python train.py --n_layer=9 --d_model=192 --n_experts=64 --activation="swiglu" --moe_layers=[0, 2, 4, 6, 8] --n_groups=8 --groups_per_token=4 --norm="rmsnorm" --optimizer="muon" --lr=0.00674 --beta1=0.93 --batch_tokens=65536 --seq_len=1024 --dataset="wikipedia_en"
Below are experts of layer 2 (counted from 0) of a mixture-of-experts language model. Rows are named router (the router's row for the expert), gate (a neuron's input weights, with its number), up (a neuron's input weights, with its number) and show model dimensions 96-191. Each number is 50 + 10 x the weight over its row's rms, rounded and kept within 0 to 99.
After each expert's rows: a language model's description of what the expert responds to. This comes from a sample of Wikipedia text that the model never trained on.

# expert 20
router:43 43 35 42 70 53 54 41 44 39 49 50 47 59 50 31 56 77 53 44 37 37 61 63 45 57 54 56 66 47 36 44 57 52 59 57 49 56 42 69 39 51 48 49 63 48 45 42 47 79 44 39 48 57 37 25 53 55 45 53 43 47 35 40 44 43 60 58 41 40 54 50 61 56 46 46 57 60 48 56 35 55 43 57 51 29 57 62 60 31 40 41 61 53 48 61
gate1:50 61 56 66 53 49 50 58 36 57 50 55 52 24 45 50 65 42 42 80 51 55 63 27 49 38 75 49 49 53 52 59 56 48 52 60 64 40 61 62 43 57 57 48 51 62 51 64 44 50 45 61 48 47 54 52 77 41 38 48 60 39 45 48 56 53 52 58 36 54 42 33 32 49 49 46 67 51 50 48 29 55 52 38 49 46 66 63 58 64 52 44 26 64 43 60
up1:41 40 54 35 66 46 42 45 38 47 79 37 64 48 52 47 42 65 44 58 35 55 29 43 39 59 50 68 52 48 38 57 50 52 61 47 64 51 63 54 58 70 71 43 43 44 32 45 54 62 37 57 41 45 66 45 55 44 58 66 36 47 61 51 45 50 60 51 46 43 48 44 86 51 46 49 40 40 68 49 46 54 52 30 51 59 55 56 59 36 63 31 51 40 39 50
gate2:58 31 68 66 53 54 47 68 54 47 42 64 52 63 40 48 54 59 56 33 44 23 64 43 73 56 56 38 59 45 41 38 48 45 49 63 47 55 70 44 62 46 51 52 47 39 35 44 57 50 58 55 44 56 36 35 55 59 63 54 54 54 26 48 45 63 35 52 56 55 55 57 64 44 45 47 45 54 65 52 48 55 59 34 55 37 45 43 42 47 46 76 45 60 42 37
up2:44 47 69 67 64 49 42 42 63 59 54 62 54 44 51 67 56 43 34 64 59 48 42 42 65 48 44 51 56 34 55 38 51 43 69 56 44 44 54 47 53 56 51 44 53 20 51 49 61 51 70 60 46 73 36 38 56 47 56 39 35 50 34 64 62 57 42 42 54 63 45 44 62 36 41 70 51 50 57 40 58 55 44 30 54 49 46 40 54 49 52 68 64 54 55 42
gate3:60 45 55 60 48 37 65 76 47 49 51 38 52 52 49 59 34 55 56 51 39 56 69 69 21 59 43 64 58 56 32 44 41 53 50 44 59 57 57 60 52 46 60 51 42 80 54 56 60 34 48 55 43 39 53 52 49 44 46 56 51 58 54 29 45 61 48 37 56 46 44 50 40 32 58 61 59 44 53 59 44 52 50 42 46 47 53 40 71 68 50 51 57 66 45 45
up3:62 52 48 43 54 63 37 42 58 45 49 71 65 63 48 40 48 45 75 55 56 44 43 35 54 47 46 36 62 48 64 48 27 55 64 54 46 46 46 38 56 50 46 50 44 40 57 25 49 54 36 34 44 53 40 61 52 58 49 47 55 47 58 55 53 35 61 42 38 69 54 58 70 67 54 59 58 68 48 53 66 46 63 50 51 49 31 53 21 52 36 44 40 13 58 51
gate4:41 52 58 53 67 67 56 54 70 64 69 33 48 45 45 51 46 34 39 53 40 70 55 36 45 42 57 54 36 55 66 43 49 56 51 43 34 51 56 42 41 60 49 46 43 58 56 53 46 56 54 50 53 67 59 39 50 40 60 71 72 25 48 56 51 31 56 54 49 64 62 56 40 50 46 53 54 40 55 41 33 43 55 41 66 43 62 52 60 44 54 54 48 63 46 34
up4:51 40 50 57 52 40 62 59 49 50 37 52 57 48 54 70 41 63 76 38 50 53 58 53 47 68 38 31 50 50 55 57 38 54 54 33 48 46 48 48 51 46 65 54 49 47 47 65 44 36 67 51 43 44 39 55 40 72 59 39 59 42 54 38 56 67 35 49 42 58 72 29 49 62 69 54 41 51 66 70 49 61 42 60 66 53 55 52 51 46 50 48 50 43 51 55
Description: Word-start letter fragments. Single-letter word openings f, m, F, w and the piece in inside words, e.g. midfielder, nonfreeway, infill, norepinephrine, indiscriminately.

# expert 26
router:57 41 65 50 60 53 42 63 33 37 49 55 41 35 45 42 56 54 49 54 67 58 48 37 39 50 60 43 58 69 46 39 36 56 55 50 54 44 54 52 36 63 68 50 53 39 52 48 35 58 49 62 50 51 56 44 59 55 57 65 68 36 37 49 54 46 67 61 36 42 53 49 68 55 61 49 44 40 66 69 35 55 32 59 46 66 45 58 59 56 40 53 55 44 40 53
gate1:50 50 43 77 53 56 51 42 29 56 42 39 42 29 53 65 46 41 61 48 62 40 48 41 50 62 56 53 52 50 50 63 52 48 46 52 52 45 50 53 45 40 62 55 56 57 51 46 32 46 46 47 48 58 45 51 59 47 53 56 57 38 49 36 57 46 44 40 50 50 51 49 65 52 61 48 43 45 50 60 66 52 30 52 34 52 28 36 44 44 54 55 50 56 52 38
up1:63 57 45 45 51 49 44 55 70 52 40 47 46 72 66 51 62 50 42 60 55 50 41 68 67 32 34 54 46 51 46 47 47 47 48 47 50 45 60 47 44 69 53 48 55 56 49 50 41 54 43 49 49 53 61 45 42 54 58 55 59 45 59 40 55 42 32 44 52 57 62 54 46 54 28 44 46 55 56 45 41 53 67 66 35 68 50 49 43 64 57 57 46 48 60 44
gate2:46 51 60 66 33 50 52 62 44 57 50 40 44 67 37 48 53 68 32 65 76 53 34 59 58 44 47 52 34 45 47 63 58 42 28 53 44 48 52 56 42 29 60 33 51 55 35 61 61 57 40 52 56 45 53 36 48 41 50 65 52 49 46 33 32 52 65 53 58 42 49 43 55 59 40 52 59 53 74 71 55 51 59 55 47 41 46 47 68 49 38 40 54 55 44 32
up2:46 44 62 61 34 61 63 45 40 57 64 37 64 67 51 59 39 48 53 53 56 66 36 59 54 53 58 36 60 56 35 53 54 41 36 56 44 48 43 60 58 38 52 33 64 51 41 55 45 58 42 37 55 45 62 46 46 45 48 60 34 39 50 43 37 40 65 64 51 51 41 42 52 57 57 41 56 57 61 64 52 55 67 44 51 48 43 48 76 52 45 51 47 56 53 35
gate3:37 52 40 47 42 54 45 51 48 70 55 61 43 38 47 35 41 60 58 54 42 49 36 59 55 26 44 42 50 57 51 48 30 62 35 29 67 60 56 62 43 30 67 57 40 47 45 53 54 61 60 41 42 37 43 43 53 43 64 65 46 58 42 42 52 63 35 52 54 50 44 57 65 39 60 54 47 50 45 44 47 45 55 42 54 71 37 40 51 49 62 52 42 37 56 71
up3:52 59 51 39 60 59 45 60 66 49 44 64 45 70 59 63 42 64 41 54 48 59 47 41 42 55 65 64 66 56 38 70 54 37 53 39 59 56 58 38 48 66 43 45 70 47 70 64 58 61 45 55 37 54 31 45 49 47 59 31 58 23 70 53 50 44 61 48 40 45 45 42 42 50 32 49 66 43 53 62 51 33 56 47 51 52 82 52 48 30 49 45 62 55 34 35
gate4:44 56 75 38 56 36 47 56 33 44 42 36 43 35 37 53 42 35 57 57 54 43 70 52 63 69 45 44 47 61 63 55 54 42 51 50 55 61 56 47 54 45 51 42 37 60 46 53 40 50 54 80 54 55 49 45 52 53 41 56 30 44 46 44 49 68 63 48 47 47 46 50 57 40 36 54 34 53 59 35 61 36 39 35 35 43 60 49 50 47 54 37 56 61 45 58
up4:46 56 54 58 46 63 46 51 46 57 61 63 54 58 54 60 62 60 39 59 61 42 45 40 44 36 65 49 51 51 57 68 52 55 43 49 55 59 60 49 38 67 40 50 57 43 52 43 58 60 46 29 54 59 68 51 66 54 80 52 52 63 44 48 43 46 48 56 56 66 36 42 52 54 55 51 51 64 48 50 46 28 57 47 60 58 64 73 51 55 60 44 33 42 56 47
Description: Mid-word Latinate suffixes. Suffix pieces ist, ate, ary, ess, ity, ult, ct completing words like twisting, difficulty, Secretary, defunct, press.

# expert 22
router:50 56 46 61 59 55 60 39 48 56 37 56 55 51 65 35 53 60 60 34 42 46 68 70 63 38 43 54 58 40 42 36 58 63 39 53 57 45 40 59 44 55 46 70 45 39 51 70 49 40 57 45 46 73 65 58 56 60 64 44 59 40 59 45 51 65 51 45 51 48 51 40 46 56 49 34 69 42 56 72 57 54 41 60 45 48 47 50 61 57 42 48 55 53 30 57
gate0:50 34 40 50 48 48 47 44 37 50 48 49 40 41 59 43 52 55 47 39 47 56 49 31 55 30 72 41 55 53 43 51 65 44 49 54 33 36 67 41 17 33 51 53 54 40 65 56 47 40 60 43 60 66 51 37 42 58 48 36 43 53 39 40 32 61 64 55 66 58 43 41 48 53 56 53 53 64 61 61 42 50 48 36 47 59 45 48 52 43 41 47 53 38 49 52
up0:46 54 53 54 32 33 59 59 55 58 55 43 51 48 74 65 51 41 53 36 51 47 55 58 50 44 56 41 31 49 51 58 34 39 61 32 67 54 34 61 54 44 54 56 43 66 62 36 40 51 63 54 56 75 45 42 50 52 59 52 61 58 53 41 61 76 40 51 53 55 34 32 49 46 51 59 64 50 71 55 40 46 47 55 66 55 52 52 36 60 47 45 50 56 56 74
gate1:56 54 50 49 47 46 42 47 44 41 51 67 48 43 50 63 54 67 69 49 49 57 52 43 53 52 56 30 57 56 55 43 43 55 40 52 43 44 48 39 67 66 55 54 50 48 61 43 28 47 37 52 36 64 57 41 57 49 40 64 66 40 54 46 53 38 56 41 50 57 41 55 59 57 57 48 44 42 62 65 34 52 42 48 44 60 47 25 46 44 32 58 53 63 38 49
up1:31 55 54 51 30 46 63 59 58 70 57 47 51 59 42 52 44 37 49 41 61 44 53 47 41 62 62 62 57 37 38 42 55 57 71 53 58 58 48 81 40 30 45 36 61 60 40 62 64 46 47 63 55 48 52 53 41 53 52 46 52 75 59 53 36 59 44 39 46 58 41 53 56 48 50 61 58 53 38 39 60 37 52 42 46 39 26 59 46 47 44 48 46 48 69 51
gate2:52 55 39 66 39 32 42 43 46 56 61 52 46 48 64 41 36 36 49 48 49 38 62 60 54 67 60 65 38 69 53 73 49 58 63 52 58 42 60 79 49 46 49 47 63 53 58 22 35 42 38 46 48 66 61 48 47 47 44 50 56 69 34 53 69 54 51 43 63 76 47 64 56 42 44 64 59 59 64 51 47 53 47 52 39 62 46 41 48 42 47 37 43 38 64 50
up2:50 57 28 56 39 41 60 38 50 57 52 51 48 53 52 30 58 56 45 40 32 36 65 47 46 60 55 59 40 66 74 63 60 42 39 52 51 39 69 70 46 39 52 53 46 51 61 46 33 46 44 55 51 83 50 41 40 55 44 53 53 58 37 60 66 56 58 55 46 68 32 58 53 60 50 55 60 58 54 42 41 52 47 47 44 56 36 45 52 40 50 42 51 42 68 76
gate3:51 60 36 69 52 56 39 41 43 57 37 44 39 28 32 58 39 53 35 43 43 55 55 35 62 38 47 30 32 42 40 50 58 60 52 53 41 49 25 59 35 37 43 62 37 55 42 50 48 47 55 66 38 51 50 45 56 42 58 40 50 65 40 37 40 65 55 54 50 48 52 56 63 45 50 50 47 36 39 32 50 37 41 36 33 63 48 61 51 40 73 58 49 55 59 52
up3:56 53 68 44 65 42 70 27 54 49 53 48 42 66 51 48 44 56 68 83 55 43 40 69 53 51 59 42 53 48 65 55 67 42 42 50 46 56 44 49 63 61 41 59 41 55 51 18 50 57 54 54 41 48 64 51 39 57 44 60 45 31 67 55 48 46 46 57 48 42 60 55 53 52 53 46 54 60 51 64 49 42 60 62 57 55 44 39 45 39 62 63 37 44 49 55
Description: Mid-word l, v, ig. Single-letter or short pieces l, v, ig, n, d right after a word's opening fragment, as in app-l-ication, comp-l-icity, S-ev-enteen.

# expert 35
router:65 44 47 31 71 64 51 59 53 41 60 57 46 61 50 64 41 70 47 51 44 49 47 54 65 44 53 33 49 56 55 40 55 55 61 60 47 45 58 27 55 58 54 39 47 36 54 37 51 57 61 58 74 61 25 38 51 55 59 67 36 60 43 54 44 60 44 48 53 44 62 48 63 51 45 51 39 46 60 47 52 75 60 33 41 59 59 50 62 54 60 44 63 65 51 56
gate11:62 62 65 29 35 60 52 55 59 47 41 56 35 57 47 32 54 46 56 56 39 46 47 62 62 67 65 61 54 54 56 50 59 42 39 48 47 39 34 40 59 61 53 55 49 45 41 46 45 44 62 49 63 54 40 42 49 48 34 57 39 43 52 37 51 52 29 67 36 52 40 52 29 54 39 37 39 57 68 59 43 57 50 46 48 53 51 46 42 32 44 23 51 75 46 49
up11:53 51 35 75 31 66 48 61 43 49 65 67 43 57 47 27 38 54 63 39 47 26 45 45 55 55 45 37 50 46 45 39 69 54 51 60 47 43 51 46 63 32 57 52 41 41 61 57 47 45 45 54 39 43 49 61 64 56 70 37 55 55 48 44 36 78 28 31 51 56 43 52 40 49 55 61 82 46 38 41 49 51 57 44 58 51 40 59 51 46 59 65 57 39 54 61
gate12:61 43 49 32 55 52 48 44 52 53 56 33 45 44 49 39 49 59 63 41 57 46 37 58 48 47 45 56 47 42 56 55 42 36 50 53 34 47 67 37 52 42 29 62 81 45 61 52 52 52 33 57 45 35 53 49 34 74 38 52 74 43 54 42 65 50 57 62 57 39 56 52 39 43 58 51 40 49 61 44 54 61 66 39 57 49 51 49 54 39 55 71 48 56 50 49
up12:57 56 48 54 64 59 52 34 66 42 50 54 75 69 42 55 49 59 29 39 45 59 45 64 57 45 49 44 57 45 51 42 50 45 44 30 48 42 51 47 64 66 62 42 31 50 63 54 46 58 52 46 48 56 59 48 41 59 42 41 47 36 62 55 45 57 60 33 35 49 53 55 41 37 47 54 50 33 44 39 57 51 51 38 65 49 44 45 47 57 47 41 52 40 58 53
gate13:50 48 57 48 41 68 33 52 50 52 55 48 54 37 49 36 34 66 42 50 40 49 63 76 61 35 37 43 39 67 67 64 57 53 58 56 45 51 49 76 33 67 47 37 49 42 49 50 54 48 44 59 51 40 38 36 52 60 44 40 47 52 50 37 63 51 58 53 43 45 67 40 36 64 46 40 49 40 58 73 47 53 55 47 48 36 37 45 41 65 36 43 52 52 43 55
up13:59 39 52 53 51 43 48 54 32 54 50 39 40 56 65 47 39 49 40 41 52 41 51 55 41 31 72 54 48 44 48 49 37 54 50 54 34 36 40 54 32 44 54 51 34 41 57 66 44 40 51 58 58 43 40 45 40 67 44 40 50 31 42 33 44 52 62 47 38 48 46 46 42 66 64 60 54 46 42 47 47 73 43 35 41 37 40 50 46 59 67 51 53 46 52 55
gate14:53 45 45 39 64 56 69 57 44 38 60 41 48 62 57 45 53 59 47 40 46 48 52 46 36 52 39 59 57 20 44 45 48 64 46 56 42 46 62 50 54 66 44 47 59 49 39 39 67 77 53 46 45 52 53 56 58 69 42 42 58 56 58 66 53 62 36 31 34 58 47 36 49 46 51 67 64 55 43 41 52 62 54 44 53 47 52 57 55 32 45 47 52 39 57 46
up14:49 54 40 41 43 36 35 59 45 64 28 62 40 47 57 50 45 49 45 60 54 56 43 48 33 66 52 44 51 55 46 27 53 44 49 57 58 53 41 59 40 61 61 47 60 42 44 79 50 35 32 33 47 48 48 57 54 45 59 36 45 62 55 34 54 55 35 61 44 65 64 70 60 40 58 46 36 51 46 68 27 41 27 43 51 43 45 56 47 56 53 41 60 47 61 36
Description: Common noun completions. Common nouns and word completions in running prose: introduction, obituary, decades, success, school, city, addition, federal.

# expert 49
router:45 61 46 63 42 56 50 49 50 65 50 53 55 71 41 32 52 25 52 57 55 38 57 63 23 59 29 54 54 45 51 60 52 46 49 41 39 60 46 58 58 29 51 57 62 48 62 48 40 46 53 45 51 47 61 53 52 41 34 52 37 39 42 47 61 39 64 67 35 45 39 49 42 57 64 34 29 35 36 54 54 40 40 61 44 54 43 42 54 49 48 68 47 57 47 52
gate1:43 30 48 34 54 52 48 50 55 70 51 63 35 54 61 27 46 55 50 53 47 57 48 53 55 30 44 55 44 27 41 40 44 62 34 50 51 52 53 67 49 68 59 67 41 35 58 48 28 43 52 44 49 59 43 55 54 38 50 50 38 59 60 44 46 51 38 59 47 77 48 52 36 50 71 66 51 54 55 54 51 58 58 46 44 37 55 48 53 45 65 60 50 66 54 47
up1:45 65 59 52 52 41 55 53 61 42 69 36 64 47 52 59 41 49 54 25 47 59 34 53 36 58 56 56 55 59 51 46 47 45 65 43 58 65 40 45 46 43 35 41 64 70 38 45 57 53 61 44 35 28 44 55 51 70 51 63 53 47 58 45 53 48 56 37 45 27 51 47 71 34 36 44 55 48 39 57 57 38 42 71 42 53 47 53 43 68 53 45 52 55 49 50
gate2:46 41 50 64 50 55 34 52 53 48 54 49 57 58 66 43 30 49 62 58 61 33 54 58 57 41 32 57 43 39 33 65 46 47 53 49 40 50 45 44 52 42 48 30 67 63 25 38 56 59 55 67 66 47 71 64 52 56 38 73 40 44 50 52 63 52 50 50 62 41 55 67 44 43 42 56 44 63 36 44 49 65 55 38 42 54 42 44 42 41 55 56 47 42 40 27
up2:53 61 49 50 53 52 42 50 38 62 60 49 38 52 44 35 53 65 57 50 36 70 48 46 49 68 49 46 46 66 71 35 63 43 40 55 46 52 43 57 51 47 59 60 60 37 63 63 52 30 31 55 48 65 47 57 49 49 61 51 67 59 46 55 44 43 31 39 48 49 39 30 32 54 58 54 49 35 45 43 57 48 42 46 42 51 60 61 45 66 65 53 42 46 62 61
gate3:59 45 62 54 60 51 39 37 51 64 50 57 56 38 57 35 39 49 43 54 52 56 42 35 48 49 55 61 53 70 52 50 59 37 48 43 47 39 54 55 30 47 45 63 59 51 53 56 55 55 43 30 33 55 35 40 64 31 37 41 61 40 55 56 46 40 51 37 43 53 41 46 46 47 41 60 75 54 55 64 40 48 53 67 43 69 58 60 71 57 55 36 39 53 53 60
up3:60 40 58 45 43 52 46 33 52 56 50 51 55 46 58 40 60 53 40 54 59 63 61 40 27 48 53 52 40 61 50 31 49 55 58 50 55 58 39 39 27 45 48 68 49 64 45 61 42 60 38 46 35 64 45 56 52 48 48 46 65 52 45 38 43 60 48 55 38 42 42 40 67 49 38 44 65 43 56 47 37 38 40 62 34 60 60 43 50 48 48 44 32 38 55 57
gate4:68 65 46 60 38 48 25 40 55 62 37 55 58 42 38 50 44 33 65 63 42 37 65 52 50 59 75 52 37 44 39 34 52 40 49 41 42 65 50 77 47 50 57 56 50 60 57 56 47 46 45 47 70 35 56 38 36 39 46 59 41 49 45 65 43 61 41 58 44 44 30 51 38 59 51 58 40 41 42 51 42 31 44 61 49 51 65 45 47 41 45 38 37 49 56 50
up4:60 46 57 51 46 66 39 58 54 39 58 54 46 32 47 58 65 64 39 41 67 56 55 50 48 49 51 49 48 47 51 51 55 30 64 40 68 48 51 51 61 51 59 48 33 56 53 67 67 56 38 57 55 36 51 47 49 59 56 55 38 54 47 54 46 40 33 37 28 55 40 65 47 47 53 60 62 62 60 27 42 30 31 67 58 60 62 51 49 64 50 46 59 62 45 49
Description: Word-initial prefixes. Lowercase word-start pieces like con, pro, re, ex, dep, sp beginning longer words, such as pro-ject, con-gressional, dep-orted.

# expert 2
router:42 56 45 55 32 60 52 28 51 33 43 61 33 40 57 44 45 33 57 44 49 43 71 52 35 57 43 55 36 52 45 45 33 57 30 43 48 63 50 50 46 30 49 42 48 55 43 63 40 51 53 37 56 67 50 55 54 55 61 58 41 42 51 52 61 52 51 66 35 65 55 46 68 48 71 49 45 64 48 55 74 44 37 64 49 64 52 61 45 31 54 37 50 54 40 58
gate0:51 48 46 80 50 43 51 56 41 42 58 50 62 39 46 70 62 52 47 63 54 50 28 51 36 56 40 49 47 44 52 27 44 33 30 39 68 44 41 60 52 53 52 38 54 47 57 78 48 36 38 47 69 32 59 52 46 44 47 35 35 45 49 56 62 41 59 51 55 60 32 52 47 40 51 60 46 49 42 56 55 51 33 34 30 51 55 58 65 55 68 45 44 41 49 41
up0:49 52 51 29 39 57 55 52 58 65 35 59 42 63 49 45 35 48 42 43 42 65 79 55 41 44 46 46 56 54 37 63 41 48 69 55 62 62 47 40 47 37 44 41 40 51 41 37 53 52 52 40 43 63 53 64 63 72 27 53 52 58 56 41 56 47 52 36 53 51 62 54 59 64 49 29 63 45 55 48 36 27 59 70 51 50 54 46 42 50 39 54 56 54 56 47
gate1:62 44 29 69 51 44 46 31 56 52 43 56 52 58 51 51 64 37 45 53 48 53 59 47 30 57 50 49 51 52 55 45 57 42 48 48 62 54 42 52 43 50 55 54 41 56 46 64 40 53 42 80 72 67 46 49 33 41 35 47 50 45 39 59 43 33 55 68 52 46 51 53 52 49 48 61 50 27 54 20 53 45 49 37 31 39 56 38 76 58 60 41 51 46 49 42
up1:31 65 54 53 42 42 55 45 54 50 45 47 45 45 46 41 47 45 64 48 40 47 49 63 42 45 45 48 31 45 50 52 54 51 59 48 44 50 52 78 52 52 50 76 49 41 49 41 58 48 57 55 39 59 27 78 35 56 64 50 61 58 56 53 45 47 38 34 58 40 66 41 53 56 48 50 48 54 48 60 48 32 42 66 58 35 45 50 54 43 39 63 35 61 45 76
gate2:42 51 56 65 48 43 36 36 48 48 46 33 55 42 47 32 58 52 60 52 33 39 32 63 38 51 64 56 41 40 45 49 35 30 41 51 59 43 43 68 55 37 64 59 46 63 52 59 51 51 44 64 48 53 51 45 52 64 55 48 41 49 39 46 36 36 52 68 45 69 55 55 52 54 46 51 41 37 51 78 36 37 44 35 36 66 51 45 33 57 36 44 32 52 31 54
up2:57 61 40 51 59 42 44 42 53 60 47 39 57 52 29 53 59 46 44 44 69 52 62 53 39 47 36 53 67 55 56 54 77 50 49 60 48 64 42 60 60 55 42 48 46 58 50 59 54 61 46 43 48 49 61 49 68 46 48 54 42 26 43 64 52 54 49 47 45 44 34 54 46 49 48 41 51 34 52 25 54 65 51 36 44 25 51 54 86 66 32 44 69 49 59 53
gate3:57 54 41 47 46 69 47 33 56 55 30 61 47 50 42 47 49 60 69 60 37 55 35 55 42 41 41 34 52 54 52 56 49 71 43 58 57 47 55 53 60 47 46 50 43 50 65 42 51 57 25 44 48 61 51 52 56 52 41 50 62 54 46 66 47 33 48 33 39 53 39 40 57 50 47 49 56 36 47 39 51 67 43 63 63 35 50 46 59 50 67 55 44 50 30 55
up3:51 44 46 53 54 63 52 30 51 46 46 65 49 62 46 44 43 58 37 47 53 51 36 24 58 62 36 53 54 47 40 56 75 46 52 73 71 55 62 44 40 50 52 41 35 66 54 51 47 42 30 58 52 47 34 64 73 33 43 62 54 40 44 63 42 45 48 47 43 54 48 69 61 51 56 62 77 51 45 41 55 63 54 55 45 50 42 62 75 47 47 34 49 58 43 53
Description: Verb suffix continuations. Word-final verb endings like -ing, -ed, -ated, -aining completing a word (Writing, running, Based), plus clause words that, which, following.

# expert 34
router:60 61 55 45 58 55 64 41 55 52 50 44 68 67 54 64 50 65 38 36 35 53 57 60 70 57 39 63 61 51 34 51 40 66 28 42 27 46 57 63 76 44 42 55 48 46 52 42 38 56 38 54 44 67 43 55 57 53 31 53 54 45 39 42 36 54 59 44 39 39 68 31 43 56 50 43 58 58 45 35 58 59 62 60 39 43 56 38 46 65 47 40 56 56 38 55
gate11:53 59 49 36 50 65 55 70 61 38 52 47 55 48 41 55 66 53 42 56 56 78 45 41 39 50 58 41 44 62 74 47 37 50 44 56 55 42 57 72 54 36 52 44 52 40 37 58 73 47 56 42 34 61 60 46 44 57 46 45 37 55 43 58 55 39 46 52 63 52 47 39 67 36 43 56 58 44 51 58 52 55 40 50 50 56 59 59 52 47 54 45 38 50 40 73
up11:53 55 54 74 63 54 47 43 42 57 42 63 38 51 54 42 42 52 53 42 53 36 59 59 63 51 51 60 61 52 20 46 50 37 50 50 55 68 53 51 46 72 40 42 53 46 44 43 35 50 47 67 63 42 61 46 61 49 48 58 61 52 62 44 54 48 59 53 41 53 62 63 39 83 59 45 44 29 50 46 44 50 39 54 50 48 44 46 49 64 40 44 51 34 54 22
gate12:51 42 56 42 41 59 42 58 55 51 65 42 57 60 29 57 29 60 62 26 52 39 58 29 62 45 37 47 49 50 43 51 41 39 67 49 56 61 40 47 51 39 53 55 52 45 49 39 56 41 49 37 56 35 38 49 54 57 59 51 51 53 51 59 69 61 45 39 76 45 61 62 42 64 28 55 38 52 42 67 55 46 49 53 43 43 63 63 69 45 40 49 60 29 61 33
up12:62 59 56 52 40 62 52 58 74 65 58 53 63 45 38 43 40 45 69 42 50 59 45 83 51 45 60 52 62 50 51 43 39 54 46 39 52 63 46 67 49 49 43 45 42 66 60 24 44 60 58 47 35 31 61 50 56 53 44 57 52 42 71 37 51 57 54 58 48 52 52 53 70 71 65 38 56 41 61 51 43 43 55 49 60 50 69 51 57 33 44 40 62 45 59 28
gate13:38 66 66 59 42 55 40 37 45 60 51 54 49 47 54 35 49 44 59 67 51 44 47 47 49 56 53 57 61 59 49 66 37 58 43 44 36 56 62 41 49 59 48 41 51 52 46 35 52 40 61 39 44 34 57 60 40 41 42 52 44 51 47 51 58 31 32 30 55 64 29 45 27 58 50 51 42 47 50 55 47 50 52 62 59 72 43 58 38 49 36 46 53 50 56 36
up13:51 31 32 34 54 55 59 69 73 38 41 38 43 58 47 68 51 37 58 53 39 50 51 49 39 30 48 57 60 39 57 51 35 48 75 41 61 45 41 53 53 51 53 41 54 55 44 49 68 56 32 50 47 59 43 33 65 47 46 44 41 46 50 51 56 66 62 71 44 50 61 42 58 48 51 29 59 52 52 67 43 59 50 34 53 40 53 46 42 45 52 51 49 43 35 44
gate14:40 32 35 45 60 45 61 43 55 66 51 67 50 39 59 45 61 37 45 50 34 47 25 42 60 54 54 63 36 40 58 51 60 50 45 60 37 27 39 44 44 72 52 50 51 48 53 68 58 64 50 70 65 61 48 35 53 43 44 54 54 52 29 45 50 39 40 73 61 36 46 32 33 44 28 35 56 50 60 51 45 57 50 31 53 53 40 52 45 57 59 61 46 59 61 52
up14:46 61 44 53 44 43 60 46 50 45 56 39 58 45 47 56 40 53 40 50 72 61 62 46 29 43 45 38 46 54 40 41 50 60 54 42 60 70 67 58 57 34 45 50 50 50 53 30 49 43 40 24 27 49 50 60 55 66 55 51 37 36 62 63 48 64 49 12 46 56 51 47 61 64 53 57 50 57 40 40 63 46 56 66 49 39 55 58 50 40 45 45 56 30 33 42
Description: Word-initial D, St, N, Ch. First pieces of split words starting with D, St, N, Ch, Le, de, like St-udies, N-orthern, ch-ancellor, Gen-us, often sentence-initial.

# expert 15
router:37 54 45 52 45 62 39 39 57 60 42 25 54 65 58 73 50 61 58 35 37 27 58 55 39 64 50 49 61 68 42 54 61 55 54 28 43 58 55 48 42 55 47 66 45 37 48 35 36 50 57 55 32 49 66 48 47 37 56 42 74 40 51 48 34 49 44 54 46 46 56 69 65 61 61 44 60 73 41 49 60 52 53 55 59 40 47 43 33 63 35 41 62 60 53 43
gate1:58 57 61 44 50 58 63 65 48 37 47 44 42 61 29 41 40 42 49 57 61 47 32 36 49 64 42 50 59 62 54 48 61 55 34 50 40 56 66 49 54 65 50 63 24 48 40 27 45 61 50 57 55 58 56 51 36 54 50 63 43 54 45 48 60 42 50 62 47 51 58 67 52 52 43 46 42 40 42 52 47 59 39 45 65 44 56 43 50 37 49 66 53 55 37 61
up1:59 66 63 55 62 44 63 58 46 47 45 49 52 46 48 66 46 34 49 60 51 42 39 25 44 64 48 43 58 63 35 68 36 56 47 53 40 57 54 46 60 54 41 53 46 38 55 38 52 48 39 44 49 67 60 45 54 57 53 63 29 37 46 47 41 40 52 57 45 58 51 54 61 55 49 57 60 37 48 68 37 60 56 55 60 56 59 34 22 35 34 66 48 42 40 55
gate2:40 44 52 74 69 52 60 46 62 46 42 51 42 46 45 46 62 42 54 59 46 60 50 51 38 49 38 61 47 47 59 50 72 55 31 49 69 34 50 43 55 53 48 61 43 47 60 62 47 48 51 46 57 52 38 41 46 48 62 47 42 53 33 69 61 50 49 63 49 43 48 63 45 36 47 43 54 59 44 30 66 27 47 57 40 29 57 46 68 42 47 46 65 50 49 46
up2:47 50 44 47 37 44 35 44 44 52 42 49 51 48 58 71 65 52 46 35 48 40 65 41 50 58 44 37 48 49 52 44 49 60 38 56 57 57 32 35 47 36 67 37 63 57 56 46 46 55 49 71 45 70 50 43 41 56 29 51 64 44 26 46 56 45 44 45 39 62 57 39 52 33 40 50 56 48 60 49 50 63 45 55 50 57 55 24 46 54 57 52 49 60 58 49
gate3:64 58 50 61 51 62 33 47 26 68 36 53 40 37 39 29 50 30 47 40 58 38 59 55 33 45 61 37 56 58 52 48 56 43 36 75 78 59 41 53 62 60 59 59 44 53 53 62 42 42 49 53 44 44 41 26 54 56 37 48 61 54 31 45 49 45 48 67 48 48 35 39 44 51 42 56 40 41 50 56 52 40 70 34 48 55 49 43 57 44 64 44 50 43 59 50
up3:66 72 59 59 46 52 40 79 73 37 56 53 36 37 51 53 36 29 50 60 55 49 39 38 50 57 50 49 52 40 42 46 39 50 52 49 57 40 62 48 53 62 51 56 53 53 56 47 58 53 37 43 60 69 58 53 33 55 53 43 46 49 57 57 42 39 35 54 66 46 51 68 66 39 50 60 35 49 52 52 66 52 62 47 36 51 63 56 48 50 60 54 47 61 50 53
gate4:39 46 50 53 47 46 31 35 46 62 44 53 52 54 66 32 51 38 52 65 56 48 74 55 42 44 48 41 39 51 62 47 52 25 61 48 49 39 63 44 47 39 54 64 46 59 54 32 46 58 67 41 36 45 50 56 52 61 63 56 51 33 45 39 67 49 65 42 41 55 55 53 46 52 42 56 60 49 31 34 40 58 62 37 51 43 44 56 47 42 47 50 30 49 44 31
up4:60 59 54 48 65 50 65 36 52 32 50 44 54 34 33 56 37 54 33 38 50 53 57 57 39 67 73 52 54 44 46 67 57 51 36 58 46 62 54 64 52 42 48 35 51 44 41 43 58 61 51 53 58 47 48 61 54 31 46 50 55 49 56 64 42 74 42 50 46 34 50 41 61 45 52 28 40 45 51 56 54 40 48 60 57 55 49 38 61 38 55 44 55 43 47 47
Description: Single consonant word pieces. Single consonants or short consonant pieces in the middle of words, often names, such as Siegfried, English, Kroger, commercial, Decadal.